config.yaml
experts_per_token: 8
init_std_router: 0.0302
vocab_size: 8192
Below are experts of layer 2 (counted from 0) of a mixture-of-experts language model. Rows are named router (the router's row for the expert), down (a neuron's output weights, with its number) and show model dimensions 0-159. Each number is 500 + 40 x the weight over its row's rms, rounded and kept within 0 to 999. Numbers have three digits each.
Before each expert's rows: a language model's description of what the expert responds to. This comes from a sample of Wikipedia text that the model never trained on.

# expert 53
Digits in numbers and dates. Digit tokens in years, counts, coordinates and table figures, such as (2017), 1,229, 50 seats, born 24 February.
router:504511543545558477444483535501494495436526489450543476503544554554524570481547415506506481489464492428548485513547559471469504462504475453500472436506487441511558478501490498522530528492492490460491504465432561424583519550481515476397477523470456484552619475420462508480480543495448572494550492483499524440507562491521577514496540455481596498486480496479502461486473489577440504500483461519487478493535499502485439461435493531489591549496479549452523490406516481546527555531517554
down0:582551466545512530426523472485481478432464503477479509520453495546509552448535442429469496551458523484485504475486545484489453444493540555589513490561433533529460446484476424503522570493488588535525549562507438543582459540540533462511456494529498460522414449420530428451541496499496474530492440532454501481524520486536553517436478536492563505508540476520502532465477458501529480553589569527525456484448483492466523522517563525459480517501504468514598507461548534502535505567511509
down1:511486498546466529479446544489527524441492469505442555544458511509560446491413484562470519511487447476574508482560441524568506500487522489438516528502522472511561513587498460537453493394529520484499540614497497506503487458547508473520451567432452532486501485497466453474473510463563461571516460506559517488496551576524527588485463501500441496485509485485503461546517505571441494503531439524504491491487485450516489520461559477491478511519478481507512434431447407472502391463483416
down2:499493536492420501492552482496477553492482509526493547471492467493529474480522448432502516530519459470525512449527505528595439510538483479561544532484499490511510489477492401477535509482595522440471474558469523537511524524472474466517446441436488480472468458529464520553492493586545464524503488534490456490532505555478524468450504494620572493449502587485515574573487462542505410470462498552482418562506549479535484482485582570449531500471504539531468431564529460457526577531500513
down3:469544525439467526465476527442547461499532457406529485477519540477524581468564406553465516543455478507567516528512486509503436434452454516510438542419543476518447493506563517547512496465526497525544496450452549468543461491514489482448566491573482606501542495488462533431499528498505554478525551471465576519531528430537504511459526430488484499461433505447525494490490442535455433483492526521437492545521553524451467457440524500533529509492466493533485472458510529545524553559573451
down4:546494502549509517536506454435578468515503607508444473477506494474545523400545547544536527450497588446567549463514507513515492444521555472496549507501506482531469521508454576468478465449576491484503480556535452525556443518524602578478459535570480493437483450481500517481460490469499492487483520515506550522575564500589487527458457448546547511510493553528492442477441551493466551524521547521494530524510477550499512464505529399462487444477444460523537505518561490470462444489495477
down5:520408482576543500499518423490532525518507517432522558559594534539488509450484505493537535537499555481494449515443433465525519439491413421478502423476498454497521493502492563432525480463502491467438489523488551491532520442511468537507456486506513512506602490429461465529460529406484554478554546496433528532515501398527477497498520397539538525555512512466550510520581507557490506452480566507508442412504526530513491473502469539496508486470500505487481521539476451501514522582495496
down6:513484475544487519556522493484494477536515436538473466409501477493510602441464535544526467499562539567502525515526499537535480498450433484499527562538480594449561543458462520479474480574554468543516547478516515544488447510529502486558550542510490489472538472562548467457496504526578532510493506526521476559522473533537494460568470414515464554500532465515531389471494495442483463591518557499522515494549485482584493588568504459474482422518504498571488506471543446427475502504504512
down7:525435536502528487493478528444518523526439518525502507456517452496459488534521518490512463571636550468573559541480522516517527495544485577437495484566486509460551547544409497527549522499450516437417528515448486494458555461530604472538505465430432483510542500519474507541557517469478506538541482462538443476492500511490550529482503509559538497564442533482508538516589541449528494483492498536564487508505496442513542514506462539514513524471570455475384483494477488517571574474487492
down8:475610549475465456500527455613519440563476526448530548424482539489551485488487481527439520452512445449469485521494475471478435504533484431550536467600474457538512428475537557497481583526454477556510521512480493414449516452491519451511554533500563453443536493498496536498473502490508482485492421511540443481540487587511442455542511466505420429483497470555438524448440558483472525475485531468457492496447427465511509548504469497484502509519525510459481487527541512572522490473498499
down9:454457444462449515587525481497533463568517485545533456476570532545543504463493482451459521491478433513502571529509470493468519506510462429492506506568484477489478469506424503468462392577507490508507529538485512506465516484486451423558534516496485502517490509468414468483501502449545594543566495487552522565546463490489498530524504484524456595543491496555495445462473501500450436513444586490506525469468455492513534527560465467450494598576469504473431543521558465471516447566493474
down10:541419448439473522486565485539512462477494494597501529529472497543566482541536604419531534507580460462503488520489477477503458502464534466463462462525517525528543479456525531566473468499433511466519525524537495494461405476549535404409529501508484555438496476502478425527505518484435471519485465498576511476537439475509555479441487477485464522480546431487474514497505520557413413536521565486492478454545493487508460472419468512509538450515578474508536481470505492512537446488480450
down11:426531401501455477571498456532488509525512531492501523503481478480547467513470480487456496496552508506547513499456580515542479500525524524586562502539490468522546480539549470631507519535535474408498485570530490534596523473513524522564541526534544436462543430593512464480439508523523442549445449530547433453497494538516501524534439500501533489456514520525462520473512533478526474473576519502533475426515497510520421475548494524410440503465527476536462494440493517467520514530440441
down12:475455566426477491490487465457570545558457479509543543485544493512532503535477482516482472577513460493536428533502424416464461547488524506536460547531472486516486557532450502491546502525507484449512531470543541461435584457464519563497523483520432544499496535465454549453540524421576520391564476487467545471506545562454505520520456502491617418568513505523516503535520470506427537543492481523450481482433521479504531529515498512546495524530487493488470473551474543471547577435515520
down13:524473493453539484443455528471493556510525459514497479536438589384467440490404534546514549546475508477500522490438487514468486502504521544469499441549513539491513525524451476495500491443523546517482486445559468431490473456458457439475472543438497511535524539484442477468475497489507549526499559453502525513533511511423453508476507506524442540560551472480488558581499469480568396461482566518512576616483513510532511468495492480542455540508508515517518556507424536428499469533429443
down14:590457467487530486468525410537562493467483547580495574544514428536443532505410498474554478488469474526469454444589488477485510444462463497451530478493521504485498521536531517462473563590463438556469522485527476499427485530491517569450435492440556495448477522533519505510431511548480496541515464545483500509507487520484507525570543530532481504530507520577506510505523512504586512462502486543589460498489497446533485511531469541468488510460519577472564436459470439535515533389477477
down15:580511458664478458517473588461503485560504538524542493434523418515524502455523512548521542491511424499469499483521487530584565435517583461408482512474533448488520468490479462508566499470517526460498515501511515495559483481484498439413515504535545490484589508436469448499421481564443545510468506509503488501531502497466478510446503414506475573541518472484510526541486475551543483518487520484520457547499528513499453471458579520519549516458501552479509551516438501490508429479471491
down16:432447512444492511516561506527569478511442577414475510505503544536495505497525491518498555481529497412443509489423546538498519501500502435547474534511430513570430465485482445500527503514507540543551525509457493522420495443515542399533486464549498475522504502531502522590486531478479440401540440577553537539535508486567492538439503491536510500487529590468446455511558474423554530514470521475567475497495511504434507493525520531515489566460542501536471526471529546539529434539473474
down17:437529429485503482512513580472504556562474450502568495529529471551474529498546515501515461490478492511426504526564454449526486520481469468459469504502523499443459433534452490522519447512458473486548540574466467503484554502428503448436487420471572470568547479505453496530549528521551510507504500441502476475521572419508510404501526526547539531554495465430562502537523487521532440463555490505554479478415408475476496461482467516562522451531480600520476554510510497488478464426498557
down18:478476536446529462572523439527486528518403451532437517506493469494469586551463516507572535486505509545511557444496513536458506508487482436403501528409496564494600531528509370530522480588510556507518478487465510534494489550492461515539509429453509546503500591560521479480481492546466512538547473495482453506523550528507502531499536525503500522513483517527560546426539525476476505506452431504534471551538458489517480497547510513373474450473471526489555482469468458442488494500479529
down19:558557527517461511455488546518439464450513515510478516546441478535548526545514554510536493488467603447523443458508471524444472427475474463463552432423586456527520466547454491452559456507528488483487437499476445515574452468473556424454502452475470512525501458441511483530471448473484560469488502481543543517473447504572500425475511516472499489551460483465480490498548468524454496499555560535516416491522597530468488482491540524512535460470494490432492494525391484563516497486460566
down20:519458469512511466532589489476531465441572455479481484497521548486487449514469516444440497472522475492587535512537538544495581460476576455547473475537429521465528442464517499460448511531496580512447511536532486453539509527478503568458456524451501411461549506486522515511517498522435486504516464452555461586452585503513516534537493501513555398540496489529470503496459523614502509472427442444534504487479494539564526545491511483498589524489482520531543482428525485464522452446533545
down21:462510437483450510567588555534490537473509439457560441502510473466529527456568528496477485579566574526516447472502512495489476488514490536544512509523432515527527529462462508512470467466467517540534536540558529483451464532473458471587445541571534520502469440513459577497571501536480582500498522481515487492483402461485489459554430516466555547420462508454510430497597525425465481550428479524483479558463452515500493480497509506592474484471526509485494438498524487516487491577503494
down22:480451479505513594600555459581528442486443448505501477437393438568462539489460510448439509524490473548472449457516449506495531485494482541502474564541466549507486558499509490441473500570526518433545496506558539485540472487448559479515516556564497485521450481548511520559429502507466472545455486470491436531413427473489474524493492496425484566483486435498510554427478493460529473524546502544485560534453487504516547479525476532513466481505470427550560500514547518531502524504530445
down23:475501470491528484436438545468470437510549506508461401508560494477508451524490523390489533455503507511511507501511440483592452530512536475513500480518540520538449510455522436448439556493498533501494515492484609519472477399506499528426466511493526516491519520487451512495487484476498483479561564537454476579540459473424525433502499459570487554509477514410475474546481455485471485513515495493474433487433556574472497480484533478517557572403442445462563513540521456517446512480483467
down24:487518611570492502512487546472401485443506550451555482512552553520491494464525448510501515461490514521572508438538598504477454475533541510554510509442490475521571510530489535477498541409550508567521487535477542472567496459519505478471501429508453514485469429452516464389482465451507478443499474495462501455550508477511502459469516558520506497482491574500450412499460509535537439575455491593447476492514531473515487459485535533491540553520536476418444474487445476497460487487442516
down25:550510532486498541540542509490470588481530525455547439450486557458554509494523523434473539545482545478468482466474483483568438459478517527463530568452409548471478440459472460438493530511528501525531489529512529610455527480450533437539460514515531547458487496531489532399468501565499477509424544488481593515549540480501485530454517472538482542438506503468491445515486489505493504502527519553422354519510505540468508494514504483463457580480510451489492549545470456456566519530541495
down26:426554552532488514463472581462509526487502512380541537491554470571521557551438517512483475437467541454525463547485463525496492532541454480592485444467507493491523462479480494477479537454503514488555481503460465449498533499538530474501518434479492519563512445459490477483564511464468508409491515553519527491544497489467498498491499482528534517429523530448448472470503515515459525474403455503465481520532536492470420442522575580499616549486511441530573534532525466542474572496566542
down27:492456498480507485516560488429457499485519429448537494453511476490434526427524505534480531443507507531485481493535517547454564494496366477433509503468430559456516475536527538438479521523518497543554492529403555474445455526482476544505509483531516471521436496516494488486470464519545556389488562539536558499542574510548498584467478487559493543461488513398467543499509477453503439524484490535519474489569429506471520468476533499521454409546443527543550541499497473546454480507522496

# expert 62
Digits and years. Numerals and digit pieces, especially years opening list items or sentences and numbers inside tables, such as 1949, 2014, 22,230.
router:526512540548583478442480533513488519452483475451537456494563508574516536478531387502525469503461482454555447545572546486476490466487452491489492411482501451514510481491466524563554516506486501449484509452426555450543520558461484416370493516494450489546605504420463532481477563507464570467546470514497516455506569487507563517493532473461524538462482511487480500492480478559413500477509450525462507477518521507489440444467494537476558524525493560448505474443524515523521526551527542
down0:482478485525544520494520532514558557497483405568496447459509463497495475517468427514480419520457441542489573491532455525530494507506467445455453591603544479460428430455482523496525414557505495452555567525493447546499478498458511464454566435512435527534502498482514465490441527514553550551537532517505447518465480461464473454488522493576471561560508550565518474469475441497526481479513553479500536486473463478561526473463509465512507527565501522496467553511576464503497417493476434
down1:502489483536505510486421548482449500495510459429515488571484497447456548478509439572505558469419529390525523491513513463500530486515542507488515466516431474545505434513446542545505486410534477492544466520471578429489512493494490436470461487475452493509520508446522384449455495429534565500534571455513466499508561435459482533533511575491508517522544472512478474562459498506556494449495443474492514473473470451550492481479506492540574574537503495458491511470408530483414516477438489
down2:474424528514499525508473514534466514492489477518473469567474478504522489470548478525496501470494539464459455522516469398571513540510472521479513458485573485538426486505493466454578500496466474474526468598495473453482513514504558441467522465474581598522462485475481423548457509456448530528515561513610482538511485485455570436471484509515549494439477481450515529555545511448501472496504499444559537504552533451483468462439449455557453453566532533439534447521511519507506429550455585
down3:457518557494546522504451518472447493438488499463493522511524486442497489464529469531525530525543541579567508471510528526488422465589514589483558523545515433485487587492497541555558453499566493463532478528483488463399498546413491574580505504582509443550513476557530479488508445477587475488489432445466536503477476538507512503555516527503491511430516460435495521509487475502470494481487477584546443477550519492468506503474537547538494496544447490475441478429562423522470519486560490
down4:461520476399525490452483445508428493507482513520406512526476486552499437456499481454484514487576530544542424483532510480490460467492442591563549508526452488471497555526563516518477451450545514461509505549539450506497533474480507484553499578466485480495494462574488458479503520467511464600424444451481428523425518526466437458550460504494514473481523534476465546474551468469514536456520460612464541513493515491469513535469441502518464518467436490588450475501463479483437558540508458
down5:451490560488427506472473511557512517397521571478473572448487535472470491612488552414491564472471526489538483489421488499536527567479482531553492533557478577510432484457456542411520552541520556468462452514578475505492552494478537556498507508493499514488509488513512532554543513507513401509506483522459451517469432532520486488515504548458547409462510525486533515511517507487533518506441524486470495492550603524454520512468461520499572537470533479518541524569520548512564568498452478
down6:500508438468481461567553471563528497460439512534450519493483467553486559546460601430493476525540478530465535485565499484492538538499498490499449514540494466459473440490550420504436473571533475446464473522574433590511514488521540487459475464501520468535485575503585498542512527520498433580483465558528465473499529545518467527510547524519480430511555462564535527468478502536474556490588482451577512431466481525467514586535478499450510473470503468507569497556531485473557464469486506
down7:551522477475517461528448467562448520466479418546466522523482522469489444559588433455490438512436553479482477550398466512524486535500506423500510543434454540497531474480451507526485479538486513486553541512457529496511502508429410491514504492414477507486492551516515548527538446504486422491562501525455443476471486489481475490529495587452484480539521469536555520524456422467491439429485459484434489517503477496558551480450530539501469498512497550522482572510539553514436626480494522
down8:543485507416476560547475455531501464467491472574532546576543548527491524549545435408468476571505476513525469427479502486513463542468479512542509505481513536517537545554516468551478456565426519522538536410503572455496523481436503472520552601464514506464508556527537445513553536502529452509552466497483456536456456465474527448452450558511532472554489459494551479491515543510475549499485499508512444527547527462475507526399538541449509509483478495520476545429571522483515601461463495
down9:542504581505501617517509480462488580412448526494556477498436521444572580522534506508457540531526524509485583508509550517603433534520489528454572529450433537477497460545506440470453528451535514532529484513529543588468535488478516423512448519461480530467500496511496442431505505537492480503464558468524573545576519537498529537494467490506526534440469504521515494496514450486465453491453521529468500541543465576496486509509542530439499578487495439521459478481527469486557498571524472
down10:405485471507561533535524460451546481535447531547584523527558496493530477481480477470404464629505483454428452486496564494452533507502562573513489508506551542459566558503474471545510473544553524455481490587518467565532470484507494488506550489470533508538485515529397531467450444493471429559477485539476512494483496470506468612470551467545495522497479490497505504555480543513518513483533568495471478472555522482524467553507457481448516568572505472508505489556443548480549525517508450
down11:470490521452465518473495523508411565432441532544501504464445495516522577575470469558531430535439545531567494458504511468419461497504467507480516504459521471484506558585578540499495491532536488502520498537527453506530551454461440451517487486539463528516556494546431496482556495500492441492481463577488536444482560532398450516490442523497453500478562522486519511499510443476538566550481475543518516527519511438453532504489554590410485456471505424500543481486557495501504546563556475
down12:495547494499459501445500492414496546512533513493528525473505498537511527491499428438514531532439531544500478526541423487554400427482497496432525526477514483467437520497547536442547483426566476466481495517465546554515499470536477471493487411463482563483550487444458558479453518487533509505498525487444556475503487438516484481457531441586522522516500524504560471583567412481507453461506528522433450521435565504467445521479506575500488481454486517516537561526500437523530611522495438
down13:548585518525498529561441514482418427480519504524470499514492487536508487512511488506519510468582455485583483426531504513560483496505508522556456444518577469521600485559520402464492437450559530509487569514451454500485562483458459544473513523487544478509529485485488450503451466403493487506527502522579526504464554479528517489526481527475423454456516527444471522494558525494478406546434563524483520497476498509506502529463522536412535479471504518469471452481510432524527422441420475
down14:467559549497478479523545514585544540510550379466596476466489522483557510475521510555504444516487500530464490544498544456533530467505493468530536438518537486491491476511591507519527577414463517510539460502494490464511470554441487513509521517476556463464530483499422458531544507471495495501475530409429517481503479457544481496538501552486487525401462516541546516493469526505493500547466467505462572545547394555569513535417497485517490502537503537513487403446537549479530428491491562
down15:469507447458476551497542543462478426512493449481518518493543492500474534492513458480486495485511471547514489439504526504516487417487536402544538445495494478503566520577496514583535469505481497469449531488433576464538470572531426551417537466434444494539483490512525479481523518493531497524556525447481514514487598499543448554479506442562544529510449456501506539550528556540504463525461464472428541493528461505463439438537532462448524507535417512593513483422516479459509472479596523
down16:454517520547549491517505527508566524509483472506548509491575530495549528503465517542428539568478537515469507536538481485456495530495514521510493531519564515499461384596414490476473466528522530458487545559533449582522490443513425491470494422502514514432488466469513529543526429530528477493531516540500487537514437492526477490442470528553407517476470591505556520543496547523524533474479528429550517492468408521526548541551517527499499559504499499464420521539487481453437462406468441
down17:534507490508435519505503491578482452486457436498480541583471549500532522547542525504466474519497479490544579454555420530533479516563499561421526478488524506478477539496454547557498512473459545511472536485486450533446471538502490434575489595541485493492508469480473523643490446480484520578550442512496461484430497552530461578549474554482474493504543461549524519477512502432490519506549537469444558524413533535527468530523451521462453453482492512456567486489466460515574486522535508
down18:518417448434506541517487446560467527475471488571461465509428524521438560528522527441499438504447509575483524483518519530483523451525500512414496503553527541452505478536464557483501509556467551435441549511467502477500504527384465534441470509464540476508502500513507483533452520540534516471480479475525444518509557528498442466499483511491569509521499511536494473465543486554535457447505446444540601455550485469485531505499399506500419450559446514448474391452495548477531477551471498
down19:470560520584533515539499532491426451519467502489520518505472517576500569518517456513485446464471491524556441489591506502505507445524537493524495464450539447474488443567467466575469488365537485533556532566485509521574476474518573495424489443484500483517545467473500513466461536423444446455478464552566506448512494473458520506410528483536448462452497514503435474517451502549494442447538497543479477458506530495468427540518566509514499587509559511441495467511465462475522468505505513
down20:525457563521531477506476536447443482492568490483437476465478505464469523470458518549471477519463536479488493567504524564493561550525439438507494497480521530489512464560483481506586536521500449531434540515423461469561543571473487501479509523527538489519489541460538485460470516485539510484475470495529499591490539457505466499503523528505515535527467590532488475392517456488521504473565475474457521435486505596490526519447537539456387520373480474506434496596464508476546459508478426
down21:515574444469464475618512371509473533519566480538508480422527461504490495497447453422513494539552533523471462501433484493462479568567485523539406488512389540524518473503485454527435498565479526544471559483462511500509511538505482515568540452580486452537534506542480592519466533489502509501452470529459407525477483451490498491531539515530492553498543460522485521475474465453566508501413546552478494505493481510481493538521462524499446511534480496535463503529525552518545540475509575
down22:484488535500436466559499537522353526495474510459504510467521562506477502485478513489542411480486507508473502458571488447487472459488479565505506510503487469492569515500473435477490467524547489506599507500432477586542527486491498475542498478484509543523448555504526526446519538463442502552479439508499607502542506540423506424478514522422491462520520539528495493502498503516535487521520602525472487573550485485504428563437546539400441573519537513537567436532459480491470492489507518
down23:481475528564547490510475410503510482485523477574521495512502475456519559483453465509517527597476450513467531540552441568532500570517570450514484523438471510474471522469499463504515397546469431447531530483530606493391475480493502521522515538581485503559520478523453540463449612534522538476566504481458510508453486520469531495565497438462525535469583454469534527498509483471548529461473470450493509501468541460476477559496493506494474499464544510509500558489442447435517548426494539
down24:450494543499425555499529523516447481440551506460465498550617512547515504472527499462515520504548486539498531465492481481591464523571492503562460488426536472489476493463466487498473516494566513499445472538500553563496570447517501481485478429588430550526523499498508459493448510460518537601500469541447444482580434475549501490477504458598506493464464472497438465483520479458447441486453535552484462441531571472443455448479505495429478468531517472505465558513534521532511554551526519
down25:462485527533521484496562521629564572537448548514492492451488464565521457558509473566457486459531502459561523491544542430500492488536487492541441485471538500476480526520439486470530526488486458578448532530500518532519518519470517465488428465533429519493466494480461516504546517458434498511420537511454492547436505459497489571510485532544487423460477530497478502459461533529508546491535509425397415493506475475488536592412523542432555530433550498466501473510530482443549464502470511
down26:504536538555481452487451424489477515482455560509471518519539523527474499499590489511507443512508508526583473500447501477465539417523489475518510578481493475555441463523540525491509475438446542450508511481538530464541527526490592544583498447510559439482437463417525462439536505528517465513505427489447476508587494503488451518538527548453509416530450502466542475472460458542508478512477452496559441516536603470396551542469515454488504491501489535561523520485523589503521530509536510
down27:514501569554514489468514575477494503452506484552589499537555446589486520503511492469450516439447489472496539497506443459532549516526550555439517501495494463424514500527446557464501448428462444454449469487476579404512456487485467530451482477544415524493527582487560498544564456487492527520465544512498452527489449531523561449499546449533472481538434497457502451537536511455503534438496522468565491516497504491498588498495451534506575514557520554510444507443502450466463566471510537

# expert 25
Section headings, newlines. Heading words like Career, History, List inside '== ==', and newlines right after a heading or table row.
router:524477531571554475450478446484587555468497507528441475543436553524541490454531522481521525413483475537458521515537564549556526548497533483460484492503460492512515538514537491459520534493466525433475530454521506424464541506468465510424493495463476491596511535489579511504589469530479503496509456470435488470450519520462518525529614490503542516537490485475500533479468518540513575485485476419493585512541451457525496467506454561505530487496399586422575504478495496538478484486492590
down0:549576479568509395448534438518566532529503486483492504534500472438391459480432511498502489466490554498541533497485507441538500474464466518456533524492517466476490486517540521471567570499458523492509446435565531497482488525537431543590470492545524442546533474431555467496455550514587542504544485493458492515523533513501520474488520491432569505529482501485548514486462535534601536465457531519490472582433509411496561467473515468465476472547496482528487523476419435476499504459528560
down1:487533488548539547511490513478448491485562461514509532519481480510530579584533416519380487506474500523575456448512511475530539450489441471503492531593421531452458557526486567579432460460432534463454546543484500430517471550434484488457549449452499464555600473471444523485499494455433545506495481480515465494509494449493492487524441538475503552502564551482468510533517507487485518513511502448513523529535468531461501473532461452567496464396514474500529497555445510473450455528498520
down2:473530522460502420506479440483488467486484533472610514502523450522512529473532509543502527536518511539416502458482507548452520547487526493595490440575445487497548581472513511580502544552551449496487453499543545569456520523551532522513488498541507502484488493430389497477535526571533518532462488541575488428546471475470584510537484463504546419545517480507525492476467525486509480546463486492499449481481555584505564456489505534529597491538502532522472530442540539557524513568458507
down3:505501532563508435473500419513471413414517520491541477501565447461515515523537500394493484465540533495536503514461482518518515509514503499587499496414452557570518571449482561501473469566513474380477506475562525482533504498501529466495512501489478417530463495467559597515525462563471596532457521516515537498526503513500464512557511530510483427504478470436478492523484426526487493497493460483547531520457529488587478518506475446506533540483474512524487521454432523524543453523399553
down4:460537454494478546534480491483479482584482484491477432479495463383474564534538546495524475474500519497476521469456540476514428436543500457473489568527541490592511531496464479578467543503509505465534417521534481538503511480518481479464501494467521514452574577463486501474499495500501562492502575521520514492559488498450472585454484439504510606503448506505473512569523556482496490419589474503528438528477504511593538476535496480434519439532575481487522537459482449430495490458442560
down5:512499405456464455549555502391434545546534459406500515515495489499491526481441445567571480487490482617514530559447489530531500540531452417502565560496492494501460502491533486496464475479494565500509525521431494579457485491494457553469586504466524472501505452524474509477483538566528468584518495521520483509508412471492473449544514470444584472466472469476500465474526504512480495482538445499511536548485525547492474488436477415532480489568432509512534517505491510554496567496440457
down6:523523510534460474504476489518416450519532506478485462548464532500558516529520523455571542530533517481489491506437526558507473538571511460534602537464473414451472487553488529499512523522438549584448485433500437506505513475513498471475490496427606516468536499463515511534468545490505519556442497486484595426527546485513494527545542475471532492547578499478424493473470459518532459457599548535440526468473496503471454485519458518455496524520508487477426532610427473450502515499444469
down7:464521536486554524462490515499453597546510485525453517518485597547539507523546543527528502495454581380519497474544513459562511478505560556460517495499502511498451447500541508500553483533530508479525488511461448453531477508520541417538451489487566515550485573499510530480449506462449467526457463498501492558507462545577491573403501481498537539439472542543451550517502449395494558618524572546495500496452487522471425450495515498512493494475488500514448490518465550508512513535547453
down8:443449487414499486493514452442444452418507533497512477549521552518470559512467434501581563518491457504572465496411512543493476464511463511437544469533497525459528484461498532484534522442505475485557420553565553505534550577529559537481491540520505550571511517451470451482485513495499442528527486497530468506575491534469547420497505503428482531452484581475517515475477436513502503502500411449537469582520554465520471447517437512501440512523456556456503537510551453494520546446526490
down9:504527450530488521369506511533503489446460506380537498473524559486520448553510543494484519440509541492447500473519503444457493540480547461455441434453568529534583494446534541521457510529505480530516517539580513503507543480548520417503496491489507488497458550503500495474457473474566523475574510534532475460505450480505512562529478476533496526501526526510464524527450456490472488499422611551494512482448460566508551552494465548511464513465542483456565572474395474456497473502566558
down10:521479520540588563472515525437520472545429534524431477520559509576455403498507476536508500471503478529503472494464569469522511452553522503517487428509537503504478519528512475505484485569456461500438511539492502554466436510557522518475519519494456500536525397466506498481499593606454487469483515488537424496468430446582487457461479495432493413503459433479506503480494509493516538508498428478470472537499524485499469515533572504468589560432494485523487452582498426442482488463473514
down11:515568397467478465562516471500497471573475476502525532502542429515582520586490506504465529476524521476506512443519462500462469467479496533425497507520530488513541457495427528496498538511513463490585512565490485552451498476478496466515550515382559555530458536575537507519420564448565537481495494470440498485524486458514514502512485562462556511464508482461532470511547562539523518540462455534442444520494454512539464548512525437488488387550525528513497554408446504483538481452482554
down12:466544455498478538482478468556503543486551474526445523485465510529507534446452532516494461485559496536433492457512508537481447564536527502438534500531506418523457511501495539488508471473503492445477463567532448522489550529518459546530482488480518521457513498488432473482472564451452475455520541460555549564474464456502506429433511518494507509513576454490492511525489461478454454411320561454487502467503572494462456412481534500449458558508459497555517485403547490457495491517456459
down13:528531448496520467497461441489466545452465469473535491511458405487482434543499432499519494500582532512461550417546479430483399484533546492446508503469458570497601557527505482533523532532529501574555491558535535525482535542466475501460419503522514439477468516508518549517520521477538507528527570532555499536521486546435523575553456537512512475493572458485463497482513495523527486517473505565530488458532448505560472463526490495550451437491552494591456465552511520494560547491574439
down14:578497508504488541596533440497533458489506436554557543421456621366476555486446528504469564536508515525468487465492439529516490410433498458515541454506554505487465464550453499453484513501537553534539450538499507504500442469467502504466576536507433518445461526525511407473474519431531444535508468510497486540520525493535523505489573567500466481539488525508528511545429498517485457484502499510476545528546461464521480426535487449425473527471532535464495480483526492471463479460537540
down15:460462489526520455520556466505533508454554545536527445522508503542556483543459520424451516526536481416458511526540526501520513483465515530511490455546513491480512538504478530551397529474492431485498458548532459483506536494512472559498396456521453472481511549521552494501529486522485460542484426500577477539535522554550468490501514590532507591517467508518511550467411495459569484524364554580494516445437496464530469502551429476479474465503435503500545522499504520456439476452483560
down16:420498466496524464453546498527581494491516524457511447540533486570472460557498509502528550446478457500555475490518470490464470434444511582478487497457517448494496500536467494409465495491527504491505495466450485458557521475498534497539451550408542433521431519437468514523525590571550517558469523519572482544461522560517484551363542514506547449551501511489554511520454513476524493518494476461469498457499500516479464536456479534541565536430542468488534416473446562513500446552462524
down17:523507470462501535515534426494595524453543463489472485455494525500506467525531487533517510497488528511494506502467509506477425523527468560478481523545490482500504493520451484475476431447514480508452484521430541508468450522490497519468564455398571618513541452563497491445363424601480502527495508544533486556514499532552457465493482496523489540441481497430534448531516475511493453484445541477512600562495463482554485492452389495510463489533488561501498541510559480502435510494513430
down18:462481471505445523508446513485547519554466444534473590474492523515509499509434504476500515460455558426457513537474515435459532450526402510503453470483545479465526532552470461478517486510424505463537446587567482527561511430541487465510474477479487492516481450499539500484539476473527504487464530521563519499552436552428572466486490562453501556463524505515484459487545515483451500576554471470464541502508576488475503516431500452528412541439453504443569511566431500514438431476511435
down19:474509479470440473485482460548502534478387507461504512475545471461465522533531504510488442600423470536489458514535493502532483465481548545547481539483515434488498482481545509488457525590559527528572480464449516606517492492524453541482579522497515499476547493474540407485469508503578509496524432511476497473551505547469510512527493523528461480442555512499536428492561444477530452474507521582552449386450474480496473461534515524499500504489443477525506502388593489505552538517469483
down20:474501494515448503543426558516487497509510532492464502535402473554464486484485541541543544481571517570522470477467475492468571452537525493507484461467530514462459454497413498541501485460538495499537596499459543436552472480481482496516576520517534510494512422465454496524581420474434536474480479440532449506445542511499519427498525469508476562488528499448498492534545559512444566443453498487447436514519615584542461462482557537514514476470500520468400500472496554485456487526477469
down21:561498451514533538552480520459471517505528491500539559432479455463541519489510452482534507566501562544484539498439516482468439520463509590484460465524533425460505525488397510485487441444534455563470523555557505578528488511570508447521499530493557411493470496534527535565534424569528473578507509495483513500526477423497550506470487435528477537514547499504455526462584545490479447502580503541583531501537553504532515519552478529445459510516554438497494468505466463449557525513448470
down22:499570429533422493513513442520582539531485479533525504449452507554563504551510468520467417518466489487541497486452583525524549483506475528568544508574555527559566542546515484548495469546506524504458496497473574451454503527428539432587495509468488495545596467526437581520515559482504549483504546495561508533527518475562500527441454481478467510534492499469479459443523556524482471525467509498520474484526417515569523420445518519528547491484482486559520531571532538516498495548500437
down23:558535477555445415552445468551526434480496434539471504480442480534532540524482471483543479486495498498528584505536531542529515532480557464454477492478481459511502494462461587507441430481476522527430502525483434487447514491548476622445464455518420441461527410510487517503530521512492568534591532483457465484509521506479502514527444527560469499536472478535504427541490474471572597560487497522493497453470533500569494468540464485500566536472500512409455454471497457529495465519503499
down24:520582496472445441472542496494487495485391480549471520548532518428487471427522565488457433452445509431499515527547495464522504499495502510536521484496503517508502505513523492472540533571527518498548501509535474560437497603443595478444502463490474520402419420503500518469510513558430457560415435466533510454488547457491482505484485440437490489546488473514502502583541488530546499539500419462573516467459514514511468477516551479490459553501416477520502516518475519484488436530471546
down25:479477499501481457504482503488521492543538477489579487525466515458495530477529532487474492518487526500495436554497531476539531520524504473497484474452432543460513540518530472580519477437507469506503533523506458432493548508487521469543490547586537488480475459434555628488526494435502494501499523486527489476508562443462523496541440502525561496598526386478471513495564539417460527530444521480527464469396488492512536501566464457537428525553468578501419572592485517462448550535498536
down26:500515465487495423538455498476527455544535420465527457496506482444571480531487504534489454450523528435534426467527534478461514486444463486446536476459533434520503448474465487575491485523451497504549467520439481507473495480439607466516487517446516456494567479507538419492472513533419511493508490496531530486499532524524425467460562521519430514518476391531433443595433514495499536509488455497514506539480472508508532412522539438517521506551534436464454588478556499434540534470487520
down27:505376459520488612453545511518492625557491503539455540543532554540462493481572519508559515506509444515460534496477472517519454506503499499524515472514478517527487469499479525449502462559458552497471542524481491509490479480530448507491478563525492527528496444470547530505561471506512464539489458499544471574552425512493530500542506477475526474500510455523558617526546547607489593488555473484519452534486558488513516383487502462537549515536536561513541491551521529432538500483456501